{"num_hidden_layers": 14, "hidden_size": 128, "n_experts": 64, "experts_per_token": 2, "d_expert": 64, "d_shared_expert": 64, "hidden_act": "swiglu", "moe_layers": [0, 1, 2, 3, 4, 5, 6, 7, 8, 9, 10, 11, 12, 13], "router_score": "sigmoid", "normalize_top_k": true, "routed_scale": 1.41, "balance_loss": 0.00271, "balance_bias": false, "router_cosine_scale": 14.0, "init_std_router": 0.0151, "lr_router": 0.00149, "vocab_size": 16619, "norm": "rmsnorm", "norm_eps": 1e-05, "tie_word_embeddings": false, "optimizer": "soap_variant", "learning_rate": 0.00584, "beta1": 0.95, "beta2": 0.95, "max_grad_norm": 2.0, "batch_tokens": [65536, 131072, 262144], "max_seq_len": 256, "train_tokens": 555300000, "max_steps": 3945, "dataset": "wikipedia_en"}
Below are experts of layer 2 (counted from 0) of a mixture-of-experts language model. Rows are named router (the router's row for the expert) and show model dimensions 0-127. Each number is 128 + 32 x the weight over its row's rms, rounded and kept within 0 to 255. Numbers have three digits each.
Before each expert's rows: "comes after" lists some tokens at least twice as common just before its tokens as in all text. This comes from a sample of Wikipedia text that the model never trained on. Tokens count by the router's weight.

# expert 17
comes after: " |", "|", ":", " (", "–", "N"
router:155081114168139112114141133152106168183163081068103157137114131114182125112160107120132076156159158171125064113098055079121135126148143121171152097182105103094152084161204141174147162114102129127137115159155143097126124140152156168113069115060102104117081108132151117151084148140158140140156143139157169126077107125143186093052140110100087151136104137161154160153153181138209170168103

# expert 18
comes after: "-", " the", " in", ":", " (", "W"
router:114152129152149101113147139093085134203173090116119116198086125096208125111199102109151068131111167128118088148074127095100212128142129123151148096142089099097115066162143071158114149043125145213165108170120145085092151135120176159099137102105104146134094141167141140104084133150128119122162128144137140100097098156106166125084190096121095156108121117167154149130097165157147148159133

# expert 3
comes after: ".", "°", "–", ",", "′", ":"
router:114066079133124123098123190113105160165136079138088089178167116098143074138161155131167098164141128141117082123132102097135144129133114126141109147168103123111162085130170078134174157139130151106073113216139161101172109183175151105125116113081102064141103149155167182086134160132135122164125139152172152116153143210076175152088142139142163173088145118169157115172146181163186143129167

# expert 36
comes after: " |", ";", " who", " he", " they", " sk"
router:141092112155132109100115166145099177175183122077094104195097144119157127111169177146156109164132147140079138124109114094096195086126170144168168135142081094115137077166160082139117175080110132152095113166195168124135138148114176128092079084099102104120134110171152157140115156144133107154162184130219182126132123130088147093069162096127212143114106105140156151112133160179132157136129

# expert 42
comes after: " the", " a", " an", " The", "'s", " with"
router:111065110192123105063144123138099158147162108119102093177132091065126123113165184158168120160131145190075111164154122120096192128136114133174145138161110080137129073172142087149131152127130137135137121203162178084113117160135183122070111103103119106098147133172105139128090169182129090151168154169176149116129080162112144086077132088147182106157114121155176149090128156133180153178131

# expert 14
comes after: " the", " a", " The", " World", " an", "'s"
router:066097148157140105088127151141088198183183060084151106154081123095145125120166136144179115151136129173113104126102133118100163126115117129147194092147095113070135077115129101148150205129115179174118132200136171110103129145143203081102108085046129116103164137185112171109097168091143132152165154176187162140151111166136164111119137112096168131137144129144133123137127165152138167151105

# expert 62
comes after: " of", " in", " to", " at", " on", " for"
router:127128105159129142118163117132070147136098093120136083153097080078177165127155118153151089178144171125051094109116102118139156113122151120168114124155126022131188090190168163158136157115110157183159112127120137153146126159197094146105151148083114126091113140127114142095076173121127133140199194139187139154146113184138144092093171108138088136153166107149184180119120155172125169142104

# expert 4
comes after: " was", " were", " is", " he", " also", " be"
router:134119126161137141129148152109118137130130066126121110119139167089103127135150159142170125167119111155117078105105095046140122138171139147143162081150106090090145084149143120135136160137090201162118088131133182106147141140147105130117095151092108108104128091181132172144138140103121145114130151163211138145160127139112173108045157060110225147069144083165180180137123161145211168179157

# expert 11
comes after: " |", "–", ";", "|", " (", ":"
router:151080126173112096144142187087117171149177085141075055126121107107150146138180154127167114117135174161100070126097120082110137084121138126170122141177082108112187080160151109157128146116118155174168121171132137090134100152148167159121068124092123177087109160162164162093101147152145132185180141164181126178115102192130201089084141120110143131118117113164151144123106199151151169109142

# expert 27
comes after: " to", " and", " such", " not", " also", " can"
router:109072120161123122129124145109118135133182074095144100143102103112146129135148165155138149146123147102118142140148143108097233130132143092176174135156088094111162071136163105160107210080088141157112097161153173099129164170178176095098087098087086131125164136158129158134079150125114108138144161142178165152071100129074172102099174082113205162106117111163173153165109166133139156167095

# expert 51
comes after: ",", " well", " due", "s", " used", " up"
router:124102114129136071109148168116084107146108084134143119140121130118189120092201131116123092176156158140136080083132125088155162138137124144167158134172105065076089116093109136171164161119088201170141124170119146137141136179098105165051142156128084150125134159129137154094095128117111085110185159186123105098102054145112146070081143119172089123098197122155156162182087163162149125150103

# expert 15
comes after: " |", "|", "а", " Ch", "е", "у"
router:098093088169141089121100136133097192123167105101104092166131171093167113158168126107140102143090112146106133136075079091105151117130101120136148100158141048059131091123162104130119178137130142142077145146160176171118151162161143085111101102099075139136117127198192121135081166139142151134174163151188155168118085171162152103084175108120208144111115135151158126107080177151151174083112

# expert 52
comes after: "\n", "-", " (", " =", "==", ")"
router:132164146158140141152092146167096179125146119096103093165124068120126077122168102096156118192104174162155102128150139100144167144112140155192139104186113113105137080137157078136120165171115120127090119208162199147152083156158138145136110099081120114112164062141157140131106115158154093130146124114149100171110066148107146097108187113181099134052150104182173122153076183110179152148140

# expert 10
comes after: " is", " was", " as", " It", " it", " has"
router:135094118142087083103079133183067170161124094145127082131123196055151128126139166095125071164108162159101097102108134080095157132103125144130105130149112095165158079137156125161170149134077165162164121171142159137106130193125108126117109108095082149090152154135113155138066152115119103115153158141218082149084180169139169120062134095153093139129104105172175183160134153149168157095128

# expert 50
comes after: " |", "-", "|", " No", ":", " •"
router:103077109160132098108117143129116180175148090079144110147130096086157126130155157166172105159131163158088108146136103109095164139142164126149134099155095105061138095112105073147129156090126140169099144199143151132131156165115182102117070093084099108090108127176153142088091148128125123121185143124209114119088089161134155095119164079132216169130110116165156122130132164165170203195092

# expert 40
comes after: " United", ",", " New", " the", " in", " of"
router:143106102170102110121126176115082151175163097137071091167139142077155111170128136124120116126143115177095107134148126080140160129127154118148179104134068068112158061132166110142174128110137112135087157149161133095208140182139168104113148071036092148093112164130165194123116186122129116129146162180169195084135088138100168089126151124143086131115119162155182168093102167148150127141111

# expert 8
comes after: "\n", " ", ")", " Born", " Country", " Party"
router:117104111180145099123190157150108135166173070121092038105098061111176112158146144145142099126124123116138087120125138091158123109135149105153169096134139099105148112089155144155161144155120145141155123123154159174126139186179103107091162143064144170144143143103148189105119161092155150162128132179127081089110173145154164050108138153128108171117098105165162142115130194213185179165104

# expert 33
comes after: "\n", ".", "-", "==", " as", " \""
router:123144105145139112071121171148087115103094102131178128195139147083136102153143148099092131156165167131069137124079122083108203116139118183170155111176117120107151102132142147182152172116164140166142118148170106121112121145115169160107092093057082125127079105155119154138101152164095090128152170161172178109125105177121156123129181067089141159130167080170165167198110173187171154138115

# expert 30
comes after: " in", ",", " (", "–", "|", "-"
router:115126128182149118148180147161090189129128096073111078192131113111138135121130177094157102169127148179136161111100111051170157115142192141186161136112092097096168113162173093134150137093094099181106134156127124125131166166123201150057091123062111128144103161168109153109091106155132093143138141142197119107139107130094149144102177067131171141128133124160178138132094163198157120102135

# expert 45
comes after: " the", "'s", " his", "==", " The", " a"
router:136138119172201090126142147138136156175152079123123081184155131106132094145164075100162093130104151122083114135113146084112155168125169153170156101097085095078113134137147132142171081184098151138102122164167139108163152151157104127105126095025115129112113147170116184110126153108154111129120157166134140131156147146134166118091171073162196145076161063182197148142158179130174136167109

# expert 39
comes after: "-", " \"", " (", ";", ":", "==="
router:122150103203169105151165174108146136147141101062073078117088104130176089124177115124113050138178141122073139107080076102102153103137128135176113101132109094104151104159115149206175110129101175172142087112148125116094100161119179148150134108124126140070129106128146152132142149162130118141166197141145130164129109200162201078089120101160130120130145107157150172144086172166159165141097

# expert 48
comes after: ".", ",", " that", " where", " which", " he"
router:141080115195143063096126136140105141192174118133081128170131154089137094152147136162185100135135129122122127114134059053118151100102155166140159119171075090079134077145096116161127178090116171142106142171139171115184157179124157138084064104108080185113117108127098176134127104145128109140151168149189137110142129166132173103092144119112139108142156101173164186160118187158170148084133

# expert 53
comes after: ",", " of", ":", "-", " and", " by"
router:164096110188146120096124122123119115195140101098131096146111103109211094131171153122127118150117115119107107135127088090101195149131138147151139090156098100084177057129141064163150128101082140179084104168117128114119127177166172129092084086062099109110137109154139140138122144115140114122175221151200151131142083174106158079088161119097121176117104127170164144133078165173148147167143

# expert 54
comes after: "\n", " |", ".", ")", "==", " =="
router:162096102135153116112143206126114155142096105120096028135135144104106109143137130093107122162161160143101101139052101076115144124096159121210159088200103070155162127159152136140164133145136124129103114131145147112150124154131112153108136129126090102124117096109116152153130133167131134143134210159151163131173123130105164108077157076163108086088123055176226164134137193168163126156115

# expert 12
comes after: " ", " 0", ")", "%", " 1", " —"
router:125141077101124137111115165181087152103133093080097041102159129081121136138145133157096130155154147162136075116150095072112151163092133162168124108180092106078153107127153140125156155130096101136122098163135143135157125214130160100145103127063110116105133166165170171137089185140143130170144240185166126139157131159111169073107161099131155132115152162145154147153151194173153153152120

# expert 24
comes after: "-", " the", " t", " \"", "th", " F"
router:086139123155161113145095120125097131166162101115151122154089123087169113103169169140195107149127129134117098157126120101145210084159109108155175122126070090090130090156149104159155140061075172176118114173133187104098122150120193146082120078066097117113119148185125166105132194156118121168167144149169141116141104159101157124103150109119174179113120094166145122127120159150152199188067

# expert 58
comes after: " was", " the", " (", "-", " list", " were"
router:124066144139152138076129144150108180204167135096091110176128118089147138140161188134130107163118149131131100151159132084114196128130157109167157126146066113149137092153168123152128159121134130170101111195181198156132185162143167132108109102081094114130122087189128137098114138148128141176170167139201152093140120201141140078087147085113207148121104110172157124132135167170145165139117

# expert 49
comes after: "\n", " non", " co", "\n ", " Al", " al"
router:167122087106106128110163144108111118152088126105114124133139126089160089137156092138110148154157159125056090090174136090171171095126102122211082054173132078109128133127148144139140132109143144168124120145099102074103118152132152179154085140098087168142104087133074109118088167100136086154173139169163132112092107159148198103090159087141111150073173115192151204134099155186160147096163

# expert 60
comes after: "\n", " also", "History", " career", " life", ")."
router:121084104178184059125133129100079164118117106169113081149153135101157128161109132108130070115170151157089110125141100059120126116110162144142138091112110124119137103180103193182145140156059177120161142111148153128111165144121088157116130083077144106117139115163143176112092193128175052120136139129184113131142061158106212129120197141126162145136148114158159144130078146190164141086135

# expert 16
comes after: "-", " the", " of", " a", " and", "=="
router:089123116178126071126130139126090108188124078108131089177082098100170079137164130097153082137075119112083101130133111105119158145121157094171175112097114093144130143139148101155156133165100161180109107196094120108139124150114121125121149064096071136125131164134071154120104136099150088104169185165181148100113067170114151095078177088172108126093135044170161153120103133143142174180096